config.yaml
n_layer: 13
d_model: 640
d_shared_expert: 192
moe_layers: [1, 2, 3, 4, 5, 6, 7, 8, 9, 10, 11, 12]
normalize_top_k: true
routed_scale: 1.0
balance_bias: true
vocab_size: 32768
norm: "layernorm"
beta1: 0.95
train_tokens: 496800000
Below are experts of layer 2 (counted from 0) of a mixture-of-experts language model. Rows are named down (a neuron's output weights, with its number) and show model dimensions 0-79. Each number is 128 + 32 x the weight over its row's rms, rounded and kept within 0 to 255. Numbers have three digits each.
Before each expert's rows: "comes before" lists some tokens at least twice as common just after its tokens as in all text. This comes from a sample of Wikipedia text that the model never trained on. Tokens count by the router's weight.

# expert 125
comes before: "\n", "0", "1", "2", "3", "4"
down0:115087136127114123102114092104120115171070137103105090120128181104071117166074154166127139145153126112133137153090133094137134153106100152174112148138126110126083114105119134137128173162127109136061116090209186116128084147142071129102133135
down1:146120144142127145131136107152147107202153134195181173155180144065110161131199130142103147122130119116135131104127155090152199151095161134150112121084115123178175127132181091116100127118172149094130131074098137096176116155137133095123139126
down2:146151099161102086179136128123178117122164145113152084154179106159115136069046091072133113136123070124154143161137153130160158086081125154167185093151115162145142077145145099085156128081110112166108117130098144154145137103120136157158180073
down3:093130139137103141102131135135121144117158137123171161165146136126158125169113128110139123156120117173113168087123153137139126114138142134070077144084093128142104121117152117149203114154131133146117131115135091141188173119128140110122131089
down4:128070172117140135156118129099094005107132172082107128081117082143148148139190170120090084144160138114127116142180152116114158171147150113153127212169117117150160144095148117122095098154121114136148121131142145115142171130138157159150098166
down5:110105061103188128125136104163070149126136117161111131132125154157053172142139180150153110138161082176106154118096118122119120140153129136107131130120165152226128155113107146119158117113111114132112045136121168180081164121129152105083135116
down6:096121150104187099078178136134144149236180126112087138125142163154081173095190053139097146127113185144146189153166120074101113108131137133102051148117165147153117179139113164066128147168163121085108128122111148148068114160171150152109108120
down7:133142135129058127049159091098114146085122105068132156191133135100133093193109114053127126134147106140101144152134162142118119136121120148103137091194142093110145098176181141128151192166111125200070109119149110128112147131141129053068139137
down8:099139152108100115127134170110123128130131140142135092140122202162115139129093162120098166144086177118185133114076156158116107092098158169195173140138125122101142148102161111087148147138144158027149098191095127187103078140121158130107135115
down9:205145095084097118160153171146096150125114060071151118142122095162136194101080154121153165144123125120145151116143106143090115085133103107198136139154090103094152099133171125104120137104075125082134052101125128131118124154124128206122135136
down10:173090072080174124176112172115141139101119162074164139136113209169106114066085094134127122106085145112106140045123105118108171157115135141122090141123119141156140129120136178147128120181053146123122125170099113102137107164108143140123163165
down11:183124096128140133122105177170124102149082113119184145138139171077139132157189160082136170094125151115068147093139144104168143130085136101077141163112143157167119134121187114150144093106117125112106141139124255132114192097183128148181140028

# expert 37
comes before: " | ", ".", "–", " |", "; ", ","
down0:055125131151041164124118097130111063164086153151137094115155135107111112139085149125137130166150124097122149131112181078127121131100112147178096142126079085148111119108096134138129153137089130139127134131144152114122124096088093138115142147
down1:150122144149138139102135104139117109154148153180176176155154125087092160114181145135128159156143116126114114114129166108141166152084157118141127131093108110162190139111146113095105121145159141091127150107106138098197088156122139096150136143
down2:131128150090184097109095112121164122105175171108072142115139074162110124143059115096114165118148090144158158199135129168173148105086144144130158117155145186085196066157122116077121127118175101125071105140080152169108125102116081122118137107
down3:160162159138107170105125166135127085138138168089142153119096102106139113146132163146139116113103131153061158136096137154119126165132121150100117135141112108136119147123149144129186101108046096112186134107115175134192148096132081146151147105
down4:179123149081139172122114161108131128104156060124165149138101099179127156117160191117099048138157151115120162121144163155143141130178174135131144146132097091106073122120125159089125113142132056160117120142186055153083144135145125169092103162
down5:097128100134154114097065160162083128173148150118142122174103162153115154175183136107120138144158112166157135110100121176156095145132155135087091142097104140170155111128091111115151108123154097174127082168121175123104111099111108122054182158
down6:120118138137127135028225089105135156159113199132090168101122111196073103112155127125124099165072162116092152153199061138159115106143136055085185167131096102099097149151129115129180103161133084154088159136161152163168097184117188147081166131
down7:173141144170094114113184178099190212111113075116160151193164110200198139130160109059184118075140141157138138121150099158144113137131103111143143138156157157153119134110162122134121137169173153189131118058176140092106127077159121074064111107
down8:112143190108152144103111048084180155098135127099136136122134140143105131125108123147102170083186099162101110097124077153101142106052122110150146141152131132114141120136106121117151139109139179164114124123128150221086085161127164085135069107
down9:142142107168135143183145088112160139131109094125149117140112115103122181086106176159062154067037125110099143174143161165112128137078110124192156112153047064140140110154174134100117115121125121195156051099116081143145163112098078158145156134
down10:143091136126177107217099102137131106110169114036137156121115118137084131123103140113119138129130123147147155051163101088108173183168101134137097094141106132194154104127173086082101154163076149136135128156167141087106101119144132103089177148
down11:178134129142144118070137148177128142150099116087163149159134154110118169080128136081156107140149128140123142075124160122145149121103141089119113189136113120158169105138155104136149083100088126114136207161106187143142180114180086176176126078

# expert 16
comes before: "0", "\n", "\n\n", "–", "3", "1"
down0:107128137085094123089134112132174097155157118115097101123149120114124107180108152162054129109178103113124194141124130094106148180090120165135081116107122125146109145079098128099131130149132138122076051161114193151148099132122135134098188098
down1:162096114124128134127144104146134080169158099144180176104142144108099161123200188144140100132138124145101128113148116144187176125118144104156106123095096096157162143086129109118102130137150152057177113120091120101167112162097093090155134114
down2:136143104138133075153116113119147106140129097058085147115147166171121177120037119054137099089133126124169158128112161132167103094115168161148141116181134114131163097125139131077128130114121140115107116127113147181130150085150128157150174127
down3:140120125098111169120119086114110059117137184086105149151112152071140095162096156119137095117128100092026136121112168162128109147107132127134158153105102133153072126106158158168143127127084129119192138110123161108236148099126060121202133124
down4:167071138185094138114077113100137116135120114182081142084125102096093145130179113100129117128168131147165145156152130134109133101106114130142184155125081081109076133077160119136078174109113153175102126139112120113141137122191156103120147123
down5:082107068107142131092144087195113182101165142138102103126154141150140117200181134113139135114163087163170157073119095111151077104121117147098108154109156132146145115091109133124097089082184123175142036123096122157114121159143151109044130131
down6:124130124117138093084130082148194128159172176096106102135133108101112097083159120146065146137096170129121135076184113148167110094116116146136165115127082153176115166128126107095143118156124116113176121152158128128100073120136158146088122155
down7:156133116192073131123159148115122174058119141114118115151120057112124098158175123056132117160123090118132130138116163144083110130126092107121119115152157139159088087171174107130152188141129171139135127080164120132090075097142109136077126108
down8:105126143131114144162194144121162129119088147088139111174119161061131160127118146130077215091085148114147107094139141129085126119125166101134175105145106109051127134115116088121141104110120160091135115150137080196100203128120126119155167097
down9:109118110127092136164081151111125138185095124083137164131077149127196194140048137093107135054133150117096144161145126132092129112127091135238112164118080121151146136205132087131123116117123159138083098136195114139102117176112086140187131153
down10:105164127089106094181126129122152149084118042110127120168085105145043114113076120102107113108161096113081129093109135088106108165135091083160130071112054112099115131131161121117155157166109131115111097114114139048126158210123147157129163119
down11:180115108154130120085127144180107085116090116131175157138177181074118143124157174067144129102112156132103152098121161127160120121103173091095145175125096156148121105149183081129180076117121111114102183164105215158108176149149088165211117063

# expert 1
comes before: "\n", "\n\n", "000", " | — |", " MP", "L"
down0:108121143113024153078153072104053127164110137111070068045125141132105149157115145118129080148166135098094112143200175066133106132105121157169127127092073057133103124124143129113142137170104096148080094137146174125144112105123110167140194190
down1:152130147150120128116163104156133097183150130209179172150162143073097160142194143130121144129142135121126119115142163116153179148103160121142121124086111111166179132113156114112102126117165163084144148077082116096184097160132131098144141134
down2:166094175149159022134151108125160159136147104126086088105148120155148103110095057111092125095157112126173120136100149188143140140077108147185187106151106159108147118155142127132103142071135183137146091142115110168115119102181097137139140121
down3:183135156151111160125080120139173132092112125108096165111096155153152093151107140149127092162154137127050158126101142173117093135144096190105121117148122089125093153130138112124148113155095114140192135103104164127180134118144095111160161090
down4:157105130147163113094178143147080085132193091114123134109135057122075153100163178165100087097120140112166123125132178105144104132175143113180121184123090146127068132096127140154102098138124111146151116154156113104172132113062137147091115111
down5:088122115077135148037086082143072133130163178077089135149102119093151103190099115090062132132139116190141201080126120113155090189144094154133148083137114148140147130138135157070104130153149099165123036179085193191159103150147133103087172116
down6:113159044126137082108141053131150150137164150150151151136153123140087193103165093142137163080074180093094154129163144129125104101161134128098133099164131130135151138129114129115159166204120114164101146171149175162088079167114150176073104086
down7:150133140152144131098187104131099125117179096098085134157092110155119105140153087127129117150162105161166110168118164125092119166166154086146140108124141081091106090137188111122132217152111136211106111094136098161090110072182131125094117184
down8:074134186129132167197113095134151167128110170158111124117080112050121124097096151136125169143130146088141107114152127147104145124162139103153150082128122121108166178137162122133164132097217138093151153162110063221142157127083131157158131117
down9:192136143099116112189133127093139151127052153083148176141109114114197181150124108120086125033134150106087140167143131129029164092145150137185082149120077100097132127137142150090091162156139080103123062126135126149147141133122090192144102144
down10:128141090142098123177120188124104184113132053090118128151137131166109145151078122115066107075090101110109133091159108138110139128099107125127107108123100122148189169108145131165106117194090147165101138123123195059146093132098161080114150152
down11:172134140160117155133119155219128119151079114098196143157156159078152124144119147075073160074115142094072154117125143118188154141092198103087134160099148174166105121140160098133142090121117128151061158150146231131096244137147131165203180059

# expert 44
comes before: " | ", ".", " |", "–", "; ", ") | "
down0:074093166105051127103105069125086096155073099104078100141154083183092109208132122180143127159134112121105128140168179098141125091088114138163106127147094107113105142112094121115102142134111141119138096127133204166156125140065107136178197090
down1:157152155139085146136164092178111097174156145164197176120147137043100135107197124144076131140126115122129103108113143072132157153111151104145125101099098107180176123132194106088070107125170177080157134130098134087181113167122107112140166131
down2:118052146188137106129131115161185105143147220099078106163148113165158112122078065075138072111211100133143123146115139135161161096096166165136134120128070105111177072116123098115114139148121124136170142116090143140125080129152118118130168081
down3:182170154169067116077108141092133117116106195130108117124128129149095160135111135107115069175151134123095150099119186126108117161119096095116160098124063141104113144102143141131135099140096113116168091118093173151139130127146131085098149099
down4:147159151103189159148109152120140035145140089020185120135107133119150152105094128119064129059181088092191120168136164161142126114135137122191091162129108086151118158110104122122131108112094085148130086138133109080152198133150139125060101124
down5:092150134136144110074150107161106133181141139088090144154172146166134108149183126078117184110185109168124184098090076112135118106168138168172114101096103137135137107067109132079106092152139147175091075160144114192113156128165137109075139148
down6:182136129100136055102180145120124097168169159149071170142146123148063087123170114141091119164084181136093120136152095099150129144128156119138109121153137131131146124156164149150148142076125171095135097111113130160094085147109153160121174174
down7:184141129178075125089191166170171167092096129051136182187146089144154109149148111098138076140080103116132129170092163138089112155123119092112098138168148116131114089166173093126133142133091126188100101114169090128142131076165113064111139143
down8:062124163165121153151193142088153187115116128121152125135120159150144150138099106088034197106082129083117095110127127157086101065116129106164145124142108114117123153117155105158157112157146127069132128129148115147111143097139136064135104127
down9:181178091075131129196113197211148164212042144065148125117142122131140211109052102133056163080150148116097159170120123086118126132120126125197122179128070123133142134178153108132136104097068110113156060099135159168144150101138133194167156161
down10:132126144098087098159111099099136127104085072108107121126088183227088148126063103115098111092097150095103147121101099164104166163123170131200122124138133141107185127104131102131125102173116116099061113080113135120159080153145093128149122160
down11:210120128119145182082184168157113146123133088115136146136116170103146166132170132100152119141166143111084152123125106100174130115124203101122160162152154165134116128140154101130161082109132117152133112139129217134126168138128121149200141034

# expert 71
comes before: " | ", ".", " |", "–", ")", ", "
down0:082095078126055115093139083094118149177112148127103106136118153144130132121150138098184129134138132125148116136133141115146137155124111119146086083160140086137128145084089139165147107145136103079091133135167176129105057096149106119128125216
down1:125134121184122157143175079109138055160139151174140175128126115060128154141160158109111134120122132105137132108132130125156169161086144144168135148089112087154155123135165079121085117139143150074181138071115127118216094139136135064164133153
down2:138103152117110101197109143150181124140111171143078136220198111124139149088066076093135113093206082132157125130110169136145157121089135150154164106166100196116167080139127085061139154091129151136122079131097132161165145090133123160147153080
down3:149131133191091181097132121153157117150102172097103162124132112126151148160144169120147124160149133123112156087128134163093120102143144099163147123140132104140178146091101146142112073123058068138153132115086191114154137109080100155098174101
down4:103079127124126168124147187105092139145182128098152140145112137163108168120120125079068080134127104111162113188164167149134126113151169134138071223141118087137069153141109122118089122127097108144113143145165102113073132094114123136133121127
down5:111103126107140134113112125165086160218135146079126164167151160102129163137195127070078096051132137175153133123118103116149108119187138144130094165149125142185136142126142130065116106127104100170101042144103126034128134136163075095063171146
down6:114103126137173089074138072167149166161144163121129142132113149129081080098154058112064151169108143100066138071207095108127094132124162163102125108100131136160129185097108131114148105141193144178129142146134117097122131104127187125119086153
down7:155125075182116162089133157133165125115138166090099122164109125144130139145100066032134125171080107113184135095123180148090114155181093097124112078144126131095114089162141097092154126150129149191103106105190108134075127151137123121100149153
down8:125117152173124117165101162081158154174122181165084142103131156116094156205085166121060135143087164153138112086128149192098144107146157142157184120162126123161148115094144107127101107109117106084140145182151108132052130097141125138119137137
down9:160106157174080138127132144091117098170099157126164143173063089090120176113105152119069173034115116109122143144130151144088122093082130091196128128139078114166124069159139138124132152082086106123100177110133123217123125088133157183171091184
down10:093148114105141066149141129118132156150134114057110098137121155166067123101105084077132108143111153121135151025140128116121156089105113196147215119128118144143159104082146150128085115145140106127058100166094165109151123131113130131116152179
down11:174106112155141172071143159188134138164089126118184136119153166087132128155125178068117122108200146083086147121154147132208152151096180101131118162099141166151129142133167099146140083113092145105071148131151207089144198108119118134165141017

# expert 64
comes before: "\n", "\n\n", " x", " | — |", " The", " MP"
down0:086111175140076166109138095069124122106075186092092093101165144130189108143125092091135059159176141091113144143116175101133123136078130159183073139111088095145130137116155155123092186153080118128083099149092146093162156105092136146105159181
down1:156130144148122139114170089153133096180147140186196197141160145075103173134200150135118143114136122109121117108134150104150176160098155119141119122089107114172184129117164112114095126121159159077145148080088130100202107170140132100148150136
down2:117134130101126072151157109122170119185160165094112132163190087123137158103059080125130132141182107111149150156117126142162131118093122160133136116137094158124198093119124106054088136124100098165103119101100169199135158068127128130118164152
down3:151137140140078154105047129129154181041104155130121133116073103104115083072075187106202129158098121126113108124109184136144140164175176098148145140112094130149152132121097126155130118082063117099178143131118164094150132076158101128153161121
down4:162203140213165191087086158136127056139135096147109137082110056140138160121100187112061106117113154118134101144133157151106091119121121112146127204148100125129136139081139111137121104125124054166141129139056071063162136180125091120129106113
down5:118150127133142146082133096156119154136181147125130157184108140108124121180191156081119121083155112191145172080097116131206085128183116137148149127135145121129167098126106129077123093141112109137125048122152140176115134150157121101062178132
down6:098105172131137094069207079057148152167084143112081162149169056125129157114147118136131125152085181120072129122174126121129129126121175123133107115144076154119138152136080175116151147150130124078102163094147168142121067110136185156134130135
down7:142135145164063132041169128124119120101117143118104152173136125097141138093125086042136104173138122121126108139119129163100119137126089143141098116146160134085154100190165092105157163150110172176160105050116126137104168087163120097154148129
down8:147173136122170131100155130157153126128113135177108125136108158123105170098061122157103152091128139125098136106149156133119146119138144118142165134144101148078174148100071136141143145143123192084173129160086134165087151060108067099103168154
down9:159149111126089126174138127165093172138135136019142173136138094153170187128089133097097120096104142157112140180134128144097098099118112074206158140123079091105149115115140100123120122171090118144092094166114177144125087139135082164163091135
down10:094168111120152154168102151152133133109102091050180157153124145179068105167087143146100123115172129102130156073130133139139163170106155158159109161144117171154140129110159100137088142137103122121095131147150169119103148116152094107093141132
down11:178116145146138180079120155174122113165063114106183158107145151118174145136162124066116154076120148120096151092135142137182143129096173095084111170120127148159129118128159109140157101095098135102073147151104248147127201154153117158212134053

# expert 33
comes before: "1", "2", "0", "3", "\n", "4"
down0:072084167125041175111173042099108117142152155089109106101192128103140151154105148131082146046121114125130115155116149124173112104134100152124094149126100130132100101119053170075142142120097092107077106147167180106110120122115093188169103208
down1:152134145149124136116162081150132100179147140190188196138167141079105165139198146134113146123136126109115120111136153105156176158094162122142116124086102116177180128119164108116104129122164155090139142090085127102200103166139126098152142133
down2:190116149147156098137107117151173172167136130030130135144155123111147133149097069101131132091133124056183124168100190161175145101094171142146140103174107166113153104122116086057097121127129157155159105136083125147170096086129077097112158088
down3:132168170162068163071104143161131143138128184118124152118113094101147139165150151127153098175093131167081150103123174142114128150119140127111149137102116086157115163128123157131157108137059102097169119126102151098200127114132067127155155102
down4:151100118142185184153119112099100079135116140115133140068107124123114169157184176111103100146167144131214114153142146137135119159137129117175171181134100111142091115124121129120094105141108117152125109130159091105121101134120136143089131136
down5:075160120089153092138189112145075182089163121113151126108158113121128109139161210083128121124125066181110122061109097127158106153149127171124146128135141139176144144078120143053106089143178117132118022165127116139179103190114130116111169141
down6:125126141108131068072145119105178138138134129078015178114143106129089070115152107162089145103072178124096131088179104119117121107107155133102117120142115170195121172153132138112167129156140158120140089147169132154086086164151159188100132108
down7:118159191129075134115244116093126152087170100143159135104077103177174090107151085042191101107119118120147131119103105125121084098157100148139173141130188112120134128140158102113163179126121152197061119080138162143075110074124111140110056077
down8:065173161166147180151168106119142187131124161120089142161114168090127115131088120102056206077110133165164116115107095094140135083098134130133212116146157135094154142143167137100142159129118179080126110165126131134116096093122077111138143086
down9:196110075126121113220151134125125132151115112120125123172134118105127198134092153136077175054103084087092165190101138102082057112110122094171175100135084079135111107145131123126153120092109117111141060128088140197135109171116110220148174150
down10:134121113099141149163103143202102147080123090017170153122151111132123143074048122132169146125108153090130117137114120141080161165095121097156118129104149147145168166114136142131130178142081110077048137103097129088120134133118120106159162099
down11:150120068141151121126127142133132095078115105152165146088069137131152123136126136132134123135154135050089176135140083094135162119102141103111151118110086155154148097137173145165135148109091157113092111115129148138126126090111093101155138035

# expert 103
comes before: "\n", "\n\n", "| ", "|", "|  |", "="
down0:064105151144077122071150066092081073134138132099120055117092147206132111128090133079129106095122141105108153142146139136101128128096077109164135104153081085158095109096128156132126137144125120146072105128164151114100140149093104151151153129
down1:158116152139121123134139104150160103192146131185168182153181127067102153114211137131116145112128126110125124102124150091153195150091169126161118123094106118182179116113176094117106125107177160090135135087083121088187116148138130093122145135
down2:110159156163136060110126157099133118147123155092140076171132086131128140072056083123132133052091094087111169132091152157133145124101139140155174097108143150120169087132138157089117144119103161156076141075124174121141153064102073154125123074
down3:136122139115082182087121119203132131179099160114092141147127127090157124156098183120138112167133147140124140169086153140144090125136118125148121121136143096140105155144094126113128098080098123141140107109100124132157096137137075114120173120
down4:182089178080123130116123139117152034134156142095142136108107083121120179115165149102104109148143122111185137137137177149149122148168164139163157187149115098124079141109153118147080118137118092190134067146129123120114148126144132162088103134
down5:066103113114165109111122107139126145113164174125119092089143117131091096165168103105135166066142117163162140062126112148132124130113108147084144147118119161153133110121122153066129063114153117144136046145108144122145146137156093106060163129
down6:086034118111110071117156081079181103147213158120074105103170118133123126122128106150103160134097152139073134082145114137114088112109159197152160083146087122108121155132116124160099179177153150149143090128145146122114111144092147155093140148
down7:177107091188093132130120178134141176148105127135171131150115101112152122130157083123144091160086133140161164163155161112107099138158138094120153113187142096101115119153178110035131190131116154204106111103167139130121129140142115160146113145
down8:059134178096078159140162114076162172137092152092150083091162104110150221101083156127079178061097106098142146083110146144103111113134104115119182128135139123087134147129132109148127114123115186068166153162122118170063146095135142173193155118
down9:138175141125096157157120115131160129163133116088171095181141115113158158148115173128091112088117108118125143198144173136126144096110125111175118165107038075089134115161220112122140103080129116113109099114174156130145124134171110169138202152
down10:185097146086152122141118079142113164071159099046176075086138134146079174106078092092145132075124118139099131088114118123116139124158091158139122118119092164145130142113160097128120140172126193094091102158122128138167132191131114121144098152
down11:196142105136132152138123164165141116142089117074169156147143148111132113127165166076127133062140146120088162108125143133197161141091162086102138153121120136136113145155200110147153106089113166125109140165123224130105206161153142126197151040

# expert 109
comes before: "1", "2", "0", "3", "4", "000"
down0:119142132092078168126162089098150134233114127091098076041162164143127117150123109133106143213144107131084106163168162075090124116123087128152095121072076144154115092099115173143100155158158170120109107149142198117157124091080101179184129121
down1:144129136148127141121165085163128105172141148195191194126164132073102162139208141128110140121133122105111114116142150105160174154096157120146119129087106109176181121120165108105090116131155163080135141093085121109193111161137120098147153133
down2:134113131172114100155160152145181137174180171119116103157157125146165148119078083095102126089153086128172104146093156155158141077078141164173151098156128161124152060124104121097135138115104137177120105106109153133170136116170132116136159092
down3:186172158151092149098116139148145136126122160133112166131103127110124083163124156139145112144120117142077156122133170140122106158131127135106140137150122102143123137108141141154156110113069124132157102092095159113197146122128071119144159117
down4:118145081161105174115169196166108125138133138167107088153151081151178124082162145091207128104149101135182145119124125121154152190128136099132181190125089157125108141104134093123110140147142140162119128147172097160122055110111114192152137131
down5:115186107164124136133128077172126133156164111151110097119161124126177069161147134132106141136157098180130186059095183145135112115136121141093101140098130126098144122082122141086113096148165126208083050170070129160142079058104143072040180118
down6:101159151065130072097104061118123208216156176117162142147181122135099102111158098133137154104130200088100192059193118085147086108121134086112134128159086141123110154177130125131162173114129142133164121160132138163141046153179092202107125157
down7:134120136157085091062133120173141098142132138138159117216075125093181112120128074136171150115106117144172118122169193107123062126167174090116151118145125110094158063159126110120140118143127108161089097098124010127117152116129133133116100130
down8:097122132164132102098116112111211116129063170138143115165047123117120155124099172125086157071143126114173134118114114162119170155134122122159161110136078166102149182084158118135144085162125212126120158199123142174074165128109114165073156156
down9:154136110115091087221151168119151146174101140170161138191118194107170215124084122128111165092056114115121102131151173141106175107086145126171135179105092059091127106156163102105132112090114111111098130099146138120108123081107126225157203110
down10:174111093110120083182093138126140112067105083076155135115141201120117161109080058082132132079148110107083151112120076098117123152129077148140087131101078103170168185087130079170088146175094135105127069140161156090156112167099164107160213181
down11:170138112135128150112138143200148122159062087102173162159177170100142122169185161085096141095131150103069164108111146147182125118097153086074154165121123143143127126157156102155154097087126138122091153146109255149119181139162128143211153052

# expert 40
comes before: " | ", ".", "–", ", ", " |", ","
down0:116142188131088191119166113117111104130078133156162087148144178076111101154120151094128121121147113138091132153140188097155136117084098136197136145146094083145110121138095152133117164117095132163100124117113153128093161142100057163129201149
down1:118096126143123148110145093183136101152147152177204182148148114063109150126176146112097146129167116128116122110161179068156173113084123121151125116116086152148188095091134104110096136105145146088162144087105114064198107169120145112136147155
down2:180101153159130052117117121141151156146122144093105135131110163143164150103111047089149099093162093109171137169118146169151132070074142177164164089137124180144188079110113097079127147118124127138118111110118137156161128107132099108149159128
down3:115161133117093129097100154162136125099150138099112156121089093154142077135108169129151097138122130131099138111110165183141098165148099135098115131154125093122102148135129143132180112143093123131167130130072147103165129107125102119150127107
down4:139102123130108166137155097126103127134162139116125138084097080153044168110153139128101069150158181141178144171142159174109126134144118077132152224125119087144129093110123079135129140119117087160171069145180099137095134137120121127135110104
down5:093109125118187151130147107155127142125170138130156122134139089130194099137211147058136156133118126175135158082097145144144125130152132151153119115102162151181153138092134133139143150122126101155127038134139152178098162119146117113064143151
down6:118133144081212094067175154076151129118157127108085200093173066139097103116196086146127120119111171101119159132198114117143094130138177154089122149129100137084123173156129136111163150160130142129157115121162096136121096120131146184098130093
down7:173117116145148136090176115133110169081114114090161107150163094169107112166131063041169118141133106138147122141104077176128113123158119070127145119159141131136134086124121159115105129149139160184118081104197120113118149131156174104090099146
down8:087145128160101160188149064080148145123064122109054101133118122129088179110089113152061131084121142072110160142148144118108148106133214141147188129149123130100116142105126103085208116147131152060118136141121134192130151150125160148133167096
down9:144166103130087152137099138131116072118111097116134115106096108116146169122140179108099144069119127144094133148168132128103157113111086124158135152153106132130129071132126102083115116123163131133104027141087153133159090148148164188113131118
down10:172104112074143129142102145141147135105100065044136094088164145172056138109095088149172111124148109114113157091139081146113129141104124141143072122153097161196170115084159136139144157191079147111099079153123145078133132174121123145095131140
down11:162113120121179152101138152173129112228106092125148116126134122125140159166148129108107168078156146105112179101122134140199131110123161123068145150146146178150088110159149120130169108117115132111076163155128214117126187156170138115221157067

# expert 82
comes before: "0", "1", "2", "3", "4", "5"
down0:098149174109061175139209093141071101149107169162146081135133171097124135177142184073154142145134147091118119147151183105119115130111108138148094162103112088107099108082072134178106166095115138114072088114143129120104116132154114138107163127
down1:170088105163156146136129043153124127163154151176189182117131132081100166152209145109134128117150136128138123108136155104144175146100165130136105127093118114205196121122141142105098127126192160057140153066098122095207123143103109120146163136
down2:159124152130155084162191096141172106150116122036077131174130104155103123159061119090110125128176082117134150166095166139171117109134131181157156105129114139150152083135108113091129133148089124161092145119128130112155119107136126163134178084
down3:148153114151075148091105130133141125148105168142092180126093111078153100174105133143134118203124119187075159162125148162115085170147115152091164133122118091142117125119157135134166084111072116111165107112122164129175145105144109133134106134
down4:121160149120118167104113140094121079159155136109128113103121075093148122136132147133124132107105118110218143136200126169144119143123149090151131140116099155114098143071190127155084126139170116156121089195141105159104146129120136135097154079
down5:098142159134109145130097145115172140141143107110070103135150103136120100146152129113081082120132127196142181085157126163131150116093100140099146120136172096130137134115112178079105124141136124120115067138081128118124156143119096104082185117
down6:138173130061159118077163100105124156195102167077068132132153088133111100088162084121094185126113157116108160123159098124103105106145153126130116162163122153124125170116102119150155123159101117095096140096167078144084073152117172177126140148
down7:131199117161072111115161139132132158102141092124169096219144077176116137127133113090135088146092072113122096119103142141118094143171109111115135128172136144152131101200182123062144147130156166161062110124168111094079121131162126116076101184
down8:117157127108104117142196089087172110129050142110108116154094177110124179129082158165105184099157120090146099076180089113111156129120155103151158158163134108079112151130149100108114106141128133059158134193126113179090109104108125164128154093
down9:208164122172104093134075143135144127143123103082136097148130089107147174153094176096044143061121120126093155127162127122119109108104142106183127167125106104145103113110172119124121121098145124151118097070171176102167173163112128204160114115
down10:149111126087182099147081118133142162089115112051218112175127137136060145129077093133127089081164147103145152121135099143091184182148128161143137130142120168150164095114187098149099135147099174112067062155137146093131148174118115110124127155
down11:175147118135167170128135114201110123144081106111187136117136163106135114137157170058089139087133155109081141101141142143185156116092169115070133177127124150159142130157177103150140104089082142118093132151136227135120201133180128142189141046